config.yaml
n_layer: 18
d_model: 160
n_experts: 64
experts_per_token: 4
d_expert: 96
d_shared_expert: 0
activation: "geglu"
moe_layers: [1, 2, 3, 4, 5, 6, 7, 8, 9, 10, 11, 12, 13, 14, 15, 16, 17]
router_score: "sigmoid"
normalize_top_k: false
routed_scale: 1.0
balance_loss: 0.000508
balance_bias: true
router_noise: 0.05
init_std_router: 0.0176
lr_router: 0.00088
vocab_size: 8192
norm: "rmsnorm"
norm_eps: 1e-06
tie_embeddings: false
optimizer: "soap_variant"
lr: 0.00448
beta1: 0.95
beta2: 0.95
batch_tokens: [65536, 131072, 196608]
seq_len: 256
train_tokens: 878700000
steps: 7033
dataset: "wikipedia_en"
Below are experts of layer 4 (counted from 0) of a mixture-of-experts language model. Rows are named router (the router's row for the expert), down (a neuron's output weights, with its number) and show model dimensions 0-159. Each number is 128 + 32 x the weight over its row's rms, rounded and kept within 0 to 255. Numbers have three digits each.
After each expert's rows: "raises" lists some tokens whose logits its average output raises strongly, later layers aside. This comes from a sample of Wikipedia text that the model never trained on.

# expert 55
router:144159119098108122138073149099126169078135135182106075171107091116097105156095185140174157152162186138152110144095048155152112175145143139105119142098146130191020071106124136155110180087165124110120150116100150112131101122185136150117204119128094155135160118135153139110102151141172152141166155139116136079085144105103157131141157071091100114077083166096209194082168114139135120159091168139114119103122153137135134137114134099163157136145106109137171157058170060140122176135120117
down0:121101153147101103187142189132124120124132179066115143094158130172205133116101167112096151138047133152149110082139186082136137117090096159127131116138105103102190138160129109129206112187173093150126167116135102122102172142115153164082134169130108103093124084091146089137153138110116076156095143127135171165140089113177155109064100100110103092175076133094121096128151084156123173086084121144128161070090123085121192199187123117069109132114165118152153154106179134122156095150120109
down1:128104137095141101125121069106087157174100184134125141144132142133113115121113194049140192152147140097156125128145133065158197201182163087155112132143116125111112149195159113118127107170087146133172111190141112156085061193101108166159154127131109155169160155127148107145105112100123176110145108110177125138091111080138135098097129102123120164170121145173184156118132113075119162105104117158150127087133143078140150107152074165131140129095165059095033106167107126131181166103094162
down2:122127147193150133111098153119087161118133133118133132104079105197154126138098152094166078164136156188116167111236130122116060099144120147126107125110121157138089154079101172127118125092101135174157132130113108180098096156121133101130140125155189107096187162092095078108109093215155143222135052125093112119149117155112084130094120090076130149104145115135141149135155147168143096135158122153179111120057119109142152142102114058077079118151095120156105087128098128157111093115065152
raises: "ight", "le", "v", "g", "ast", "."

# expert 43
router:151133175124128092099116114068111140150136141203101106125127081056110149166083189201123149126152176105139077109079113172108140142152092171167140095131139093201115129170179091158132186170144118108120160105121098079119133134154128129126131105146083121157172081182116142134118143095146154136143121115122094094125133112118118145116116132039134134081115175065144166067177103171129112122143095224094098108067144116113103139167171115113164110143105101099194160111146131159094167095120098
down1:170151048131085116193175138111141183158124130093129120127084100133165088163129101143135167108205104085196094124126119116097125209185106163111155082137185094151119158112129182080169100130129100192114086167112116053073155125163103193133148113145143139104157117114164139127182082157099151175091128112167137119075140087087156077119134096137175160134154169142155161071142052136111147127106121114153138147105111162103100116107124142134154121088075146117116158142169135144157106104144129
down2:148148173083144139169179098140171121114116163121147132099139173205145177153131082192118104098117110130162127114106134160075136174132127153163151179138124139086171119170125182171094131151138115087156182130085054135169148179168198115119083157163130135130149178127126162100096167173114101138123135142131160136137118114122113142068219094154188124142074145137158135127129145124083156175141128168141142051224128096125155168143119085146144136099126115143175064148137136166123114098105099
down3:134129073158138140088082211118147131123110172169125153058142138155165100149165179108121175137147090186118092123143144145147188150147177172140101113097155133138171161143060095127109106110067120055112123133072139131075098138087077201133189095174089102123146138178129150083112117090137059121055154148146156137117155137114149081143109155132121115112109132139088183152102149141077160161091153062174142110155101107123111122107105135096144143129148098133099123144098148118045142137175121
raises: "l", "a", "w", "2", "v", "un"

# expert 48
router:095134147129132101117093138059123143114140143170103077152142069108159116123065132144151167160177166134144126124103084128077145115160123156131096112093106138162066110136165109130133182101141102027127144123086133128161121140112093157132148127111089111155179108143052156140155079083163110147126146144161118079071072080164149155123157095081095108102043149076190196107129153099143152123069112120066150110098121137117183106085186110182132154135093119101157109122161100124128136109133075
down0:122148108121101105148131139046054169076128130085136151108133104066127054137145103113142145116114150121144181162169103130098145110099105209128128104149109112124171168146147153134132102048166163095147186099116138171110132137077050158161098133169165143125140162124125116129109149094068081081128120125153081079159172079125171152106114120186108172112156094184182082100097172101094085117115155114108080123123100073087149155144156136120154138080124109130154108106153093183153135087118168
down1:185173119145124133169175185192144117126146131075153105125166097117085109168099152140141154124184104117087140104150072130139094170089128130114103153119095101136149168182082098133144174089134147163096094069084057169136103111132132119168041103085102108166111112128110081136182087151106101123140173121090139114107178145105154124110113092066150081153166110132059122174131166127125097099146155113156070127121105157072081136181088128101109139074162122145108159147153133190148074111139164
down2:158159125138140105117156115093122108190179122149094125146147106142128100085092137209162157145149086155147151118065115160158145165057114108173221111117137124066085093121180131108053120154142127150158128160114101088152197092140082064036167115159116157098093107110066088153104193137153137148145148128144094123139171092036122119125130124161102177142139110117153110127128169153147087120125086159104113120146139115105072162131133150134104144133133143095163167173124105121087150140081149
raises: "ut", "ad", "ed", "ig", "at", "et"

# expert 5
router:224150144120084049118075083098145122146133160182136108141146089130180107131084143155150167124171112102097068133113084162078159191166125183140119075100136117200123139113135123145124127135142115118107122141152187124143148119148138124106128122197118130131166060144097200183138095118091166169160119101152147100163126130104155121167136126112083089089070173051177190123145122098141139122169141186123118124134109120069104158139161112125173086120108093119176158151122094127134120135115067
down0:159163156147166121183117102140087193136108139094082148155127115105168161131091126180084085109116111136155083107106142148139116081105164193091112165131146105121125110140134069167186124115089112125124142100112151102140166116116123138177168159122118088104106154140135124128106140130116110085091114131117065104133186125139097166118103183084146151179079153090127095122198126141084123152120140032070142045125151107125162152136211079171155140094088132092144146092136116138146202196174145
down1:096127105132146124123081170100095136115137134131095139099117100125114156076105144086106208115085170131120106098092131133090134127127152149120117118127143142080133190133152083107120158101141104125149201159108039127090133118134096171162125114188132178084131164125125151122117154078126184145205092135077139053147195125167189098104141182123138140124186146111126170164117163145185164120154064143088096172119142132159128167154166141176119149154091138137153143128087100091064040108119141
down2:135113116082154152082138121139156126156131161136089168085112108122131104143142131151106124086134152154192139177099080132180139141119188120135090112119134154088137173107071151086141147170108105132102099156124148157077170103200157131127121115130165181141126158139048191141165108086098121114105130084157138157125118113094122111183135150121141070118129151170129136082100169132215118111097071158150065161132090124152074100083158067169172125146151140085143053157078072138094148159154192
raises: ";", " ", " and"

# expert 44
router:090115198098124145074133116131165185103165161133140093086151131107126130164102138168134169112169152126109158090085089138116123135163164116119083133123123131147105057177129050141149145124157150132106147089123106097110186101144087159110137123179085153117180057097089148202105129140191178107087122146107165107131095089117182124139172145118166102071065146128173123047145183140121163188131100122133053097138139159088162129149118152130092127113131067105145122135159109125132199111135101
down0:147122121089111124170080139148127126065101174087197124169084034132104098131193142114106070154110244160145199159167157151074116106113100137147139109137126083063138124122087149097132135095120121115158121073115157169101202111111175183146119097154152142102146141169094112087151155103145066179153073141159106168183115161117065140152090104130129147112136131146117084103127138180142149136115153173118163082117144117138146101146091148129125140139137101123132152126099130086081151094112149
down1:170163161083126121066114119083126116066099157130094132146141076156158128194086147095129108061043157173071093127088135195129154128102098151133063110101082148134154109119119195157171068104172124113149095133089111102115133147078080138094166128112118147134159148151145143093132112134117114136057106107129097130088155156133093181172157106105099072161134151129148192116199055140139149121060098109119126094102139127149129113161158128124172168117126149174109166080120140141134171092123122
down2:148160145113111180107134136123153059133115126162151144093080160153138161141116147100101111162142152144147120086152120134093186087123129142120112102106126174186147125141172144117148050154135064090141163136164112133126163105164204096047085088116153091203175106162087124127083099170148103158093101113130093046108154125101104130130128173134151142135107076105175110146160139142085117082054091117161083142111162118135163126169139180116113076107159149145125162146167228129116113108152104
raises: ".", ";", " as", " and"

# expert 51
router:154155149119033086099106128115134161107138137160121123149113088070149139158075204164154155150166131083148117156061093168141156162158139144136121116108153050200116102121187114136136122123149100105099139108108136102096136110179111151063166059202093121094144087174101163159116104094134159150111121119133126100109112119148106164114147081108060074058085149100169167129162115116128137150125140151096068103104119126087139158168128106095134120099102147105176145082161085174112168111144082
down0:117137156126175245134116078066150197181170104159092211135120132113147214135177127131151118133179146133047147115128150134149115096141147121074184110163210090112102165162169142115107166139109106117128191123156109090124141090093087103118153151145124131135059167187114139161163171174138136152130125095115135102164099106092100143156116143118168139134110076166136166142128139126126083143101099157114176123177159097135147125105087135091127079149160166127138092162107152111151135119141147
down1:148144081097077123094113123121145129138155155102124177128096184114086102156121091135135102175110121126150091190149078119123200099131114082097160087207111034159114143140107107136192096130126132156135186136153126161100181119092078115140152095079123157107188124103118095207179149136100082120134145085075155156138199198065160156089135110155119093142106136140102103158112127146128116107169131096176109104154134182138147177084109109128101159084113087122078104146159098113114125134152144
down2:111124099097138181065131174102032171122130137155152140129175101200101080142125096122160160132128115159106134103107072118178093147124185081137135122095137134143137162165081150092143100143164151122154148120079081103158134125150161183154116140108147173112219143115082128152132111134158213131175112155113119166129122107154123101142138142131143104163055107085148096131154070059174120119107113093137138161060075079069147113116167129173147149153126099089116172083138143138150136084091117
raises: ":", "’", "'"

# expert 40
router:127105123120080116090064117068196140131133159181086102125106096101163122150091146196168185107158193118158092119111102175147156161136134109157147118080127128139102032152146150163130183124185121123123132118119107110107120111187063153130187138119089102155121122099128182127138142123194197145125160137136112094123098103101139152129161121124069110108087136119196152078133094167073133142077148172051145118142113143049126093126155130152149114121108109115186152115142132124117188087129114
down0:110094128076082129150135120193127103104170134088195189122084132161165154113109151077110164154068132139124160112121159069090137074138109107124067165190140205089111151127094103141168138119137137103144098133146169086114115122059109118063095162114123141121099121142153137108109154194097101107132132110150209060158116135126143141121147126172132138172199079126114168113098112145106154109131162170099105174104139137162107156119141127101068143112086102152099099151081138110134109121103231
down1:131102105141115071085150151122121108143154105139160118128222125209148137108099121130100145164134115107152107123171109132127068095090161122141133136128158113146160128156168073176115142119123169135105144104113193150136153165165101153124044176121146155116041186103128086137150155095116153126129156120179097143156141057181056092151063209145113130105115141124166111110147132118104143073098167136099161152151093175139096151159142121118106171085118138147165114136100059183104108139067156
down2:105132115194089160150104148114133116158179140107158140143124124145143132127107101161120133075117143148158136128144151103157139088165098104117134098126124126130136147156157159099125157182136100156121128133140096125209126132143160121184144138120137153137069176177096128045100097207073058112112117147142161108148100116107132114076158116171057162156094088159134093141008168119124150111102129108145189147126131121152145041135155151112095189112083100095140155156164059082181169110103132
raises: "z", "v", "D", "f", "I", "qu"

# expert 39
router:110227166121140102099149080086153179091123096155074143157130128074114164178091151156127144132150167119143113151075097192064124136169118142125100121106159087126106117133160120163131141103147062110068178063139131132080126096156078128089132127121101124101121087113113145200114123119173158163103142116158075109108096112110106140143190140112094120092103150102172160092145145120072131175104088190068106086121127182125131121152194128112121126100103089109151146094204099147101147121107070
down0:147081130141088131119161093091139122171143114190089114050114084131141131189135128094120160130128150125105114122188179166181087115116157128172073079126150164126157169074053116113079177116046126079134122137154113152237120135086129095114116148075143129154120153159131104136121136146151153155135153062115102111147123148163110159142100136084114105127176136073112140124173137156152139113064120116148136092141131162076070055107154149129121113080136091125113174126131138113093112134162207
down1:122136078094121106156151125132127100145113117126114131152094106096094121162084119158093144159170177121115111127108161142146107153102142116205039164145089113138109114098098161100093150118144154150099196111087156147104155129168118164141143097159125132159125181112067152127080095096123136108146133079129196155087110123115031191115118170133127131141193124129131145176145081168163141191134173057094122145137195114151153100134122231151102124087096098128162088167133127070135166140105103
down2:105189090184151153119149128146133194124150159152128073139089157104241115107045160127142125107137156149121070127104156117117118164165067136126144141149109131169095068116167119127129148100136123137125132113117151158144134142143150139119118222115102105051157169161115136068117084093177123145132155146060170113100133198175071064127130105107156116088139112123062130122100114102100110126145154095125113123160161123127117195185138145164105136084135152200101094120134120123109138084097152
raises: " and", " ", ",", "-", " on"

# expert 14
router:199135161121139079077097127049136158143146138145129080176122115113145148167046184152152133123153096107114109135104081158164105149150091140133145140069123127165112087111139127151128133122153120036094097118098135115104174135136130124108131122152051123149167118145076137122125094154175144115175200169172096089132095099100148159104132137137093110142078155100161130138101086114142109129086064163121078038150149085090141076141174068170126138105094092095130140129186132183114113108113094
down0:116152160131101105178078090164118124134131074122136122136158062078163143159160101054082132161119134069133201110126152153131133112170161108117132121113058145149128116168158133206171097138123096107164155099086146158148170149138077138069102109187105044141130122163152156069150111159122108110194093120165059120048095090127117134140136099106142065122108123118120127103131095130177186154110131076119143129118128114123098120081165114154108101150147177137173147093192149136144145156086116
down1:131109180147151111115144163134040136139187138146148084183120148093098097169114113088113125104117137138113131165093128085108063135077133135092117128098144125127107153148080155185076103088102087110181159068160084165129175087139109108123168101100134160132124130145193128117165153141124094144154093186108147182133123131131152119113110154127053136098136108141153133114103084119156151140149107091161129123114159105147098038080139152220176161122187110133077076085111149068101078106122177
down2:075163146175179130123108143103098126145122080155174151189172163115132128124095129133169078123114108087132121140126143199112122154107103055123164118150073140137145122115086154131184162128178127127110146114123090071097148114119107115123148117196135118130179070092161161079161152149121129095128162141110163154192166155090126156168159178168150162173113114100047135146113091124054151100118146080137121108194111105135144170086122071067137203156119126087087171088092119093128115127101157
raises: "ing", "ed", "ing the", "ed by", "ing ", "ed "

# expert 27
router:121118125098127083110059141123144123109168124130105105103129126130124149180083142160156153145160120109135061118103076178116092187189124095184103144099156123155066050129142134143111155129199084121133137111139153124088098103146155148139200147168060089141128114122133164138126072110121119113128130138164086044121127105112139126094150107137095135128077144117158176116130097122111187140090090176100121108119167188107148132180128154162173118131127155138147189042124108184148158060163064
down0:068168121093108092164105166122152102136090118103120138085094098133148162121150121111194148136119122140145131090139142106101173059179132116102112120175127131050099117117164097076156101162114113126123129144162148139141126136101126110128191117121131173107182086150162136085111111099150023077106158113103205064142136089118117122130122157164126172199130182121120169152095167170105134132167136150128133152172095151141128119111097177158183155126100131133120123020152135099176169104071082
down1:162159110130143122096098035144094167165125206096133115174078153085200140122142117126116119113115160143133197129102116138188164127129123108142150108089152076213118162136149119131088121114138112080101118124176145120133159076129083105067125148186128122120166097155138192139128103154132107104101174135086146114122144100142112144085170086150071080061098125090114134107136179114168107154122186069128166064133131152145093165165124126124136111088122108179134180099223122118111117130122130
down2:065167075104095144113110080147122163138135120135172104100126128133141172127080094064113088117122140169101154131125159109139159143146125136098097093165107095098169181115121155111112133157113152096155120132132121188109126164088150168116154058165105100069125077117083114163120152141125084045120117202153112100118126123112125134169069134134159151112075133197148125093125159164114054170144098145185123058128114097093122161088122073132110093113041163076103095158091126098124172167090142
raises: "v", "t", "f", "st", "ad", "am"

# expert 53
router:158174164128132103100141122128142144129163120159067082156140106082085140122124166186169182160181158144159158139087126149153143128173134066148155166062144122169104097187148097183129126153178106126047188127131114085184170153105121154135126146108100123185126125112069169151094066143180121123141141153135107127045120122119121147153180089121105120113107148099153150104117128182137136175067117136142085078139171132091112068126141109121142109133137115074161155082163089155071187149116111
down0:111098044116158154120166128117121115114131132196133116192131166117162134130157062106124104079129177150153123107131109111128086129099034205149071068113151171173119131131094152104127121148178144145106144155130126109122124094143057132170131118103153108178196151088166103074116172151115128091114111179107109150140175148126101146170205131140068152102109135126105177158106107104111204128161142135077158120187169097088180092121144117090115151136138121137070095092120142123118115082155129
down1:113095089156162188089142113114123149159097105168135154154127171129107101163153100125146139146146158105125140139140037170145073103199095110131165165143081152097124155124141136152162139125083132072111106184099191150107089150112108159083124181082119067109081117131087143136158145079136134119128102163124104138137186172163098107117144079075131075096090128145164118098103142143080125055115120106110142097113157106142086235161147134097149099124112127086143034109158101166149151093105110
down2:156149170086177123175129121126135126149136160098088170144105111142110166105099127077144122159142180139103115126113144107198131115125097173130187107150089132147085132050104116134124157146123124143119175130091128173132127101103090133148174109144118137146106111123132110129058074161181095085147130137054120126106192096061140119135120112143052063093089104170098139209141157130128123078108140098097114027113147087155114124058137103160097117138147116124135235131143161120155115167144125
raises: ":", " ", "-", ";", ": "

# expert 1
router:154114159078113107058067134057124134111176054181114096131140112101134107176114159219138147132157151057081099123108107161128136098141098109085136139070159096143118117134154101171131134128130123129072114133134166127090132125137086168118167118124147085174177099126060163122092076117135159126101169136109124122108116107113152171106192145082142107079123197086157150129163158140105097163094071132081158090182085190073121149116124172134134118080127136098132126139158120111083187138142104
down0:180147115148174165161112204130123124153159109169152096118205113078145154199112147123114095174161131122102067094117162120118144104122211162052103127123099131133151137153157082154102142140119161144125145117143135088192137168214124142135101110114112120171124116141122158123079118172157059093153107151165098175120160156152121123119109165158093142118124195068122090167101132173156086133124162080156079165133141147133100053143154130133096157154151058139100161136069129116163110100131095
down1:145132091165149154163123138144175099106124086136096136130103140148163117123109114126116060103152079120143123158070091162120093087146102075170092086194145093143132093101103113125151132134124115114119125150146094116136130118102152127117152184158129159086124139101179113069091179113135108159111115140066096158126063153172104120097138184149062151129197171107173165094114176139154226125134111135097174118189096158108120127116115168135102114139072066199125189166126147125104129162039131
down2:125114135158100080132071185198117157132106144135120156174097136115160091125164200127143071116202135128089102131185174118119127135151182153103114137127145101121193077082121105112122115157133120190142100143098122156085147147132077131140126090135172097080131104178093157090173181182155196186193124146081116129092174155103141152136140126128068156129154134092142144119128070114116186187114129153124119133178177153174124095105106146111143124140131113160129160094076187117147085188136107
raises: ":", " (", ",", " ", "-"

# expert 8
router:170162134084120129101112131057141151124148117151085161169130097084120152206104159158153189098160149098168114156061069158065141164171149140106106120078133119154111078140144118137140168139180098112119149055093120093098146088201118161095136101156105134148108128105100197136090105076125197083095126137138100063136133116124167181163145096120094090101098133102149145089135148113090151158111115159077080097146119144099150138148202144146114117113139093085159127106156072119113195133120102
down0:113074098115151127115161187150141116114131097099102148144200112135121127161133166172148099165140057123132099110084093125115094136141117131076145119167083144165196072073049111152150133097152122126105114136160159141143153157127125131148057077119106136118153160175120078147136126157148116095143134193132117136204122105175131171118123123124157158105071159156109138105089196079147157147110120090181138140162105167135132161143170091127130092093184095073131127096083136179149075086219143
down1:147137164166132110095095143163137130108108114119153161152157079165175139072121114106064111137100146103103190178124141107124120067127114123156150143109104137090117097173194175156148120081166060133179133132122108085080096155108070079095089111135133142111090114174146109071117129106128131100149090142117145102142134179077163161134136103120140144107161183191117157084152102110064171114086138108069114093157151161153123107054178103040141096094152109088160130110170101079084153113097106
down2:069168170154127120149123112090102075117106165084116132132175109162121094155176115159153174083074124131092139156094102129063124171135152117112126103110100151094067104134123099105178176126133163156136107199120161106143175060090085183126137139123089113151050109103099154098126083132068120122183092100104114091158083191142163115136114103124094107042162094103140123081093151162127157109167138109122158116163125148170121069125110160162140172148071108155077118186098151144132157135092114
raises: "ir", "un", "i", "a", "id", "ind"

# expert 28
router:109123117157092057084084122139139170071132142199049140159102131108114129186103160176148164118166122085166081090089078122073154180158122102146122168099140105155106105166174084156105150125127101109102075113114120054096157089198126153096152146139113127128121158127090161133098124094141126171131164158160150096088132080171143188125132119081087065118111168080126142121142099106140184122112133183090113138138161145092132167115138099124079136099091078108124160147171126119073124118201136
down1:125057087196169124123146118114134089083141127108077097150208120174124140162154104136137090159104154195150090122149142109113089180243163079144122142089114126125098197078138146179125096118139124117162110123141119120117111127156154089142153160118090081170097134065128209120181184096085130118133105175189125149135087126168099111124119122077106157165155145145135103138140145094117154123071110129142139129097137129157137145154125199114120144106087091188109150059106102124114123088146155
down2:109131151084133140096116175113090097142135167107081117077175087194131076101125125110108118177141109079066151099160213087078139116100096101183127153068097092143114104160127126125096129142165151135139126154198109098112112140115149109087185106168095160157216098176115158142100147118130127139136088138095148143154180103123162122160093145117115069097147069166191110092038143121116125139127141080132150062137141203151174121201106097131103134144141144140132127154140129116124160105145134
down3:077085106131126118125204147065109160041092129097127074097158074139122103141065181102131090091169123144166100113164116107102093140179131157059122202129140131127149137106104132103119140146179180114143054140193141104094144165125159052140114167172170120082077106112126132116093143056180114099119150089140144112140150077116113111100096120149114139108123110111150158101124135115122133159103116114131130155180120124132126150167165141141127158110182116175180123116115143077217113134069140
raises: "-", "1", "2"

# expert 42
router:193162155142053094103070097100125163144137117194117090126113108112177089119077180127177150081175098089119117138108109163084157196142132164088094032104098106172108122093129136122143116091171115110115144123147163117079146130201105128108133107196115134117164092154119148200136137120096177161159118160157143107126141109142144174125149106120107094072084175087163165161139107085127145156139158187116138108088111175085139170127170147131193110093112086089158127112146102150137137113138092
down0:153143078104121135119071172174193165126103127142124158147160150096137157193142107118074149085086134174131159126150122128095146143117039119119167091101095142145132101147061110133151120093127093108139142082163053104116142127070175088170135156121114114100102168135160109165219114119136121144088196160087162161187168125069170147172150136126172113080096173122139123107107074125103123093147155121154148138161104196103125153087141083095120071091143172072142117147150124138130107108145098
down1:137159206186115170118116130136178114137136102164130135057110100156115141102163157121108084181099131087129126112231159151150088117136139128161106149138095103101060141211102110090124138102061123150154099071161170102160155173154120115101110078118111117153052157096119197095120128143149137156123134136121154129135066155106139129110125137201130113141116156159114118173121180059161164156133156136094160080070156161155098143125101177122172101131092146144121139064096123149131156180126148
down2:105127143124118134135146119116125153129194146084120178103102123166105124109143100096086103138151183093091147074144134102183073120080074124119150099129135076161124112181152130142161108173119145196164129140078129111115098116065160160107105119098179152089143147164178085148045134124120153100091160183116141141099111166168147120092129140088116156127151105140128133155116075132170079096121162130144184103087146126144218126154138058063154120183148090159092124142115150142109057187077090
raises: " and", "-", "."

# expert 41
router:125172156094179141093122118055151176134186138185106075115144127120115185171063147161112151131176178102138146116101095175136169112146127120125115140095091126171114098170157090127150161166153095081091152080101073131119158094173136156111129138138036141159187115165053147110088107142207127085142161175134087109116138138135138129190170184120132100120086154114130127059099175169096115145141082125118079107137106112106131140152162127124106093094120078127159123116190129133127176105142108
down0:138126118149123138196073116129099160099148126083136187099054147100091113094072123092117107121186171077165130182156125160150140199119160153155142130114084098112134116171105112118135109137105122139095128139161162102191106124158147125158076210112092119149182137134151170122141101147098196129067152081087107164095143110157156148134059126114155253112121135109146134098148116142106146123137123208160119189105129140079155179126131092116133119151193101115158111135131147104121130128088141
down1:121129120158140146148101108155115168130152108148135121133115182096133076075123111131156158134170081128113128161123082117138084107067156138026195126164127132101124140084081141117073100127137119098155117134098141210190137124145134117131157080143089137107117065133107077128113137158141196126126148142162150154079108067046157159089162164164189182106144112139134131130122138209142145158129131074087119180097111108102170148122140166156175034143148079123103144110097138162119128135118166
down2:146154052104143120138097119175091087141101132136156087170080162138146063144207098146136153148086128122094126205177152119102143099173117149131118162150165097133121179133107206128134189126101152105114136099137206109175133122163169116083170130147171072062167120109101150111188139148176134210144066161185171112097123121127130125135122141135133176169108151074186168123174084102127150119124132077145114146149152151138089100096168165075135124136121154115122132124166143145153168138134130
raises: "-", " a", " ", " in"

# expert 24
router:201144134068100037143083086097148107178147170134109091153150114101142110133104146171168149098178121146091077128119070148129169146166147154150158105052115120141111087127141100159143103142172119019080093139123172142144144156184134123093168124162089114144196098182128137130139073124116115117135165169153120127144175117117113149129120097124133082098060158091135154104150083105137101118086135152111127091073120096067132132115163124129143067129116096124150167143132125166112138056143070
down0:135118155141188096125105127108107134132194067122121075153182154090149129129100118118099038100104138127137122073116091104141123060078099147101114072129089155138123121139154123189060138087134084101084149114135157157189098131123122119091143104114133131165173147202099132099079052162099115134091191184089091176140134166162114155139114110125176096096107118104100143139136142100158092084089098128104149081077153101090124173130165066130114137087079166126137144132135130105120101107167191
down1:119174122106135157173136127147125130079181153142101145106134142120154087124136124123105101156146135145126143113068138118133178138112156123108142132147189088094083079194108138124086166118210140134129153123080103171100127098081106061132162089100142132196156117131127059119147069054139118191076166119169087154130179101104153139117068105128131152105125071152116070165141096135108178127137141085060117087099138096158051113151121163157108156121105163086195151135147104130103123170154181
down2:111123082134181139111131119083083135110164145174138133118189164058130143094143142111078098162090155177111138105133110146128152125067092114150075140085112139147159139147181146123143124095157068157119140127139149110129148063099128088101137132140126130150128112097095136226122151131147068146074158119039122187152111168165084177120208165105099051166150129143135121139149069083129152132099120110160158060135125083136174116142104083134170102175136126161077105134132122119149070159109155
raises: " ", ":", "-", " |"

# expert 18
router:187169107156110096123062120077141210116138123138091092137110122148136125140064168152156188094150098094111099133096071192105144177142098189108134086116166121212102089098132129124136126123117104053098121134120167112108123114144114140067154088120106120151154101136105128148137196111117214121207138158141157083109112128106154136103146085116131110109085214083162157158144075119123149141112141152112120111121109124056128134199160114127163115112107078136158126128171105151149132142145071
down0:116126134086122093109094143074132107115156120164089100093127173178130120103044132109153189130152128119180125126134158209105167117157140090134191127134091091131112080098129179137162157144123104074103143193114111158114148062187113115103150112167125131135083171100091127192151105169101120119143196117093109114121067084141058092165165090127161128163132143131106136109139153116099207087080113123146122112071162162135132199117150152163113141090155163128121169161097154116138094194117126
down1:072101142094120077051183150143132105161109127153068074146115135104108105130102136147134132107119177152136120127191101115099101095128063159035104090130107071107162144143113145131154127100188126115152112187121088127136202118163081167115142210123162188159104124089174162158119094164154090102148150080121136114102115072188125130192129151092057146144110151129092149125143141113150091141153170137117152203133120145092100101093123122111115154088099104153117119107108114151114068097087148
down2:123211144178169141145106171109091146086031107115116084134150138184113169138100117124129107079046113137083125162128133129120147166133124093130146130103118075118096100172171062145102108185071066115166112148117087144114142162181156061127113105172117185113182150077176133099137117134078186124148080171086114136164110120106137139139169114141137158127100079165168128124118026105142143127125149147157166150090127098125129121072147110107068102150117149144119109142092131111139120133130083
raises: " ", "-", "ing", "ed", "\n"

# expert 52
router:101176173070122074096045097064169158101128141143124098178089119050115109161116146170182163117133201159125103149078087137118150165145141154148114142122134135177128108119109098149108184111156096105130140114142116088120138099105126137137174154139095083180106147165106173135128066105183186133105168127134127089137093060094164161107175132100110141123089184119163153116120163109096147144087150154134109047107115130144157101131132098174161117150075104112166140126185131118117205126179113
down0:077085165139139067139108109138134150111125113124079123126121125128131141114133233117122175106113156146139174143122174149059077066129115151113155139127201098132127089093103076167131195114171122134193146068145092077126151114133118116079141115085099147126143155099127160141124176125194167149172141129129128084114076129149203129180124146116139130150138189120084101123120145201134074065099148153168126177102165098164078091111159170130137116128119145112117114149154088127149163152199110
down1:157101145125196145093109100142217158090107150119166138115132131133201130100169123097142149150145201105143069106119112145148147152078139155107101106143098146061118179125101176086160124157161153119088088183133129132143173054120185102106131133124152172182146120084103165067178134136144080077163153083141155124092088129160122133127105151135068150125132105140069124121121162115125119106119091163094096144178087133169139098108125118133130151172077093119147157119219117126078203136126121
down2:164115124129154129120104073145134129090126107110097108088145187154114137136139116185192100146075108102152160141086138148119129103138076084126112134184070128158125085112125125123153205150055139103139140108173134146090147146170172147136119107088111137100086088102073151132141150128179095133149131055120160125137118143143216070137076107100095108095107129198149205066193095101079145151138111122105130179098168085108173088100116133119125090145090172139143150116109133113041107141126104
raises: "ri", "ub", "ap", "ru", "ra", "em"

# expert 19
router:175165189130116129132083103148180108152160117195116101116126128085143126142077184156128158133168117107128099140068119132143137139120099105165166134080122089127136091108186097113129182140174146114104122109113144079086116158110097140094178092162114161187136102142093199152105121081126219128168175152089093071141123112152149117114115085119099086114083175095132186067190093160137163117167167178114151083126106127166121108155196153141160105120130139127169189124157111150148165167144087
down1:123169114171123130066123122130109122176134153117129164147157098112131135117090160174136149144190162147084104139134115117130174173181099151142153114145127071155136084174147184119080147065151104114131113184118101110172097107112174113131123131130124070115089122072121106168155121109120095037099137126170134175089070142096148225176169153144116130070131116141148109163095104149132125095132112123156076129179117095098115125137161124118036123138042125133153096126088108167129162066116187
down2:101178136174182164092067112136095109097124073157114135189164131103095130144077150129107081119151069122131091090052090128150116121107104162134173141098175162104134169061134143151127110105138118133167157129149148198119127103124130167112151091127128127143174153163113123103111096114147051122132172159170089063131119131129138108086083087118130115075116172076127120075088129100125090130111114142162071131181165068102115130099136067153111123110073150052111106128137084111182090123068157
down3:095121084128146088112103117135149096124183078131080149137109184145132131130146138130150112140152127072104109072164107127177119112120140072112122090154096145126147099150160171106093146162116125116129157134172166121131176105149169151129152141154121112107126090132197144146147129160109181175143111119202028147127157148129131090125113107125077132141148128151092168136099080088127132125126208079092092116081183101161076096138118095110119197221199095126198189147143161093100144141142081
raises: "1", "2", "g", "v", "-", "3"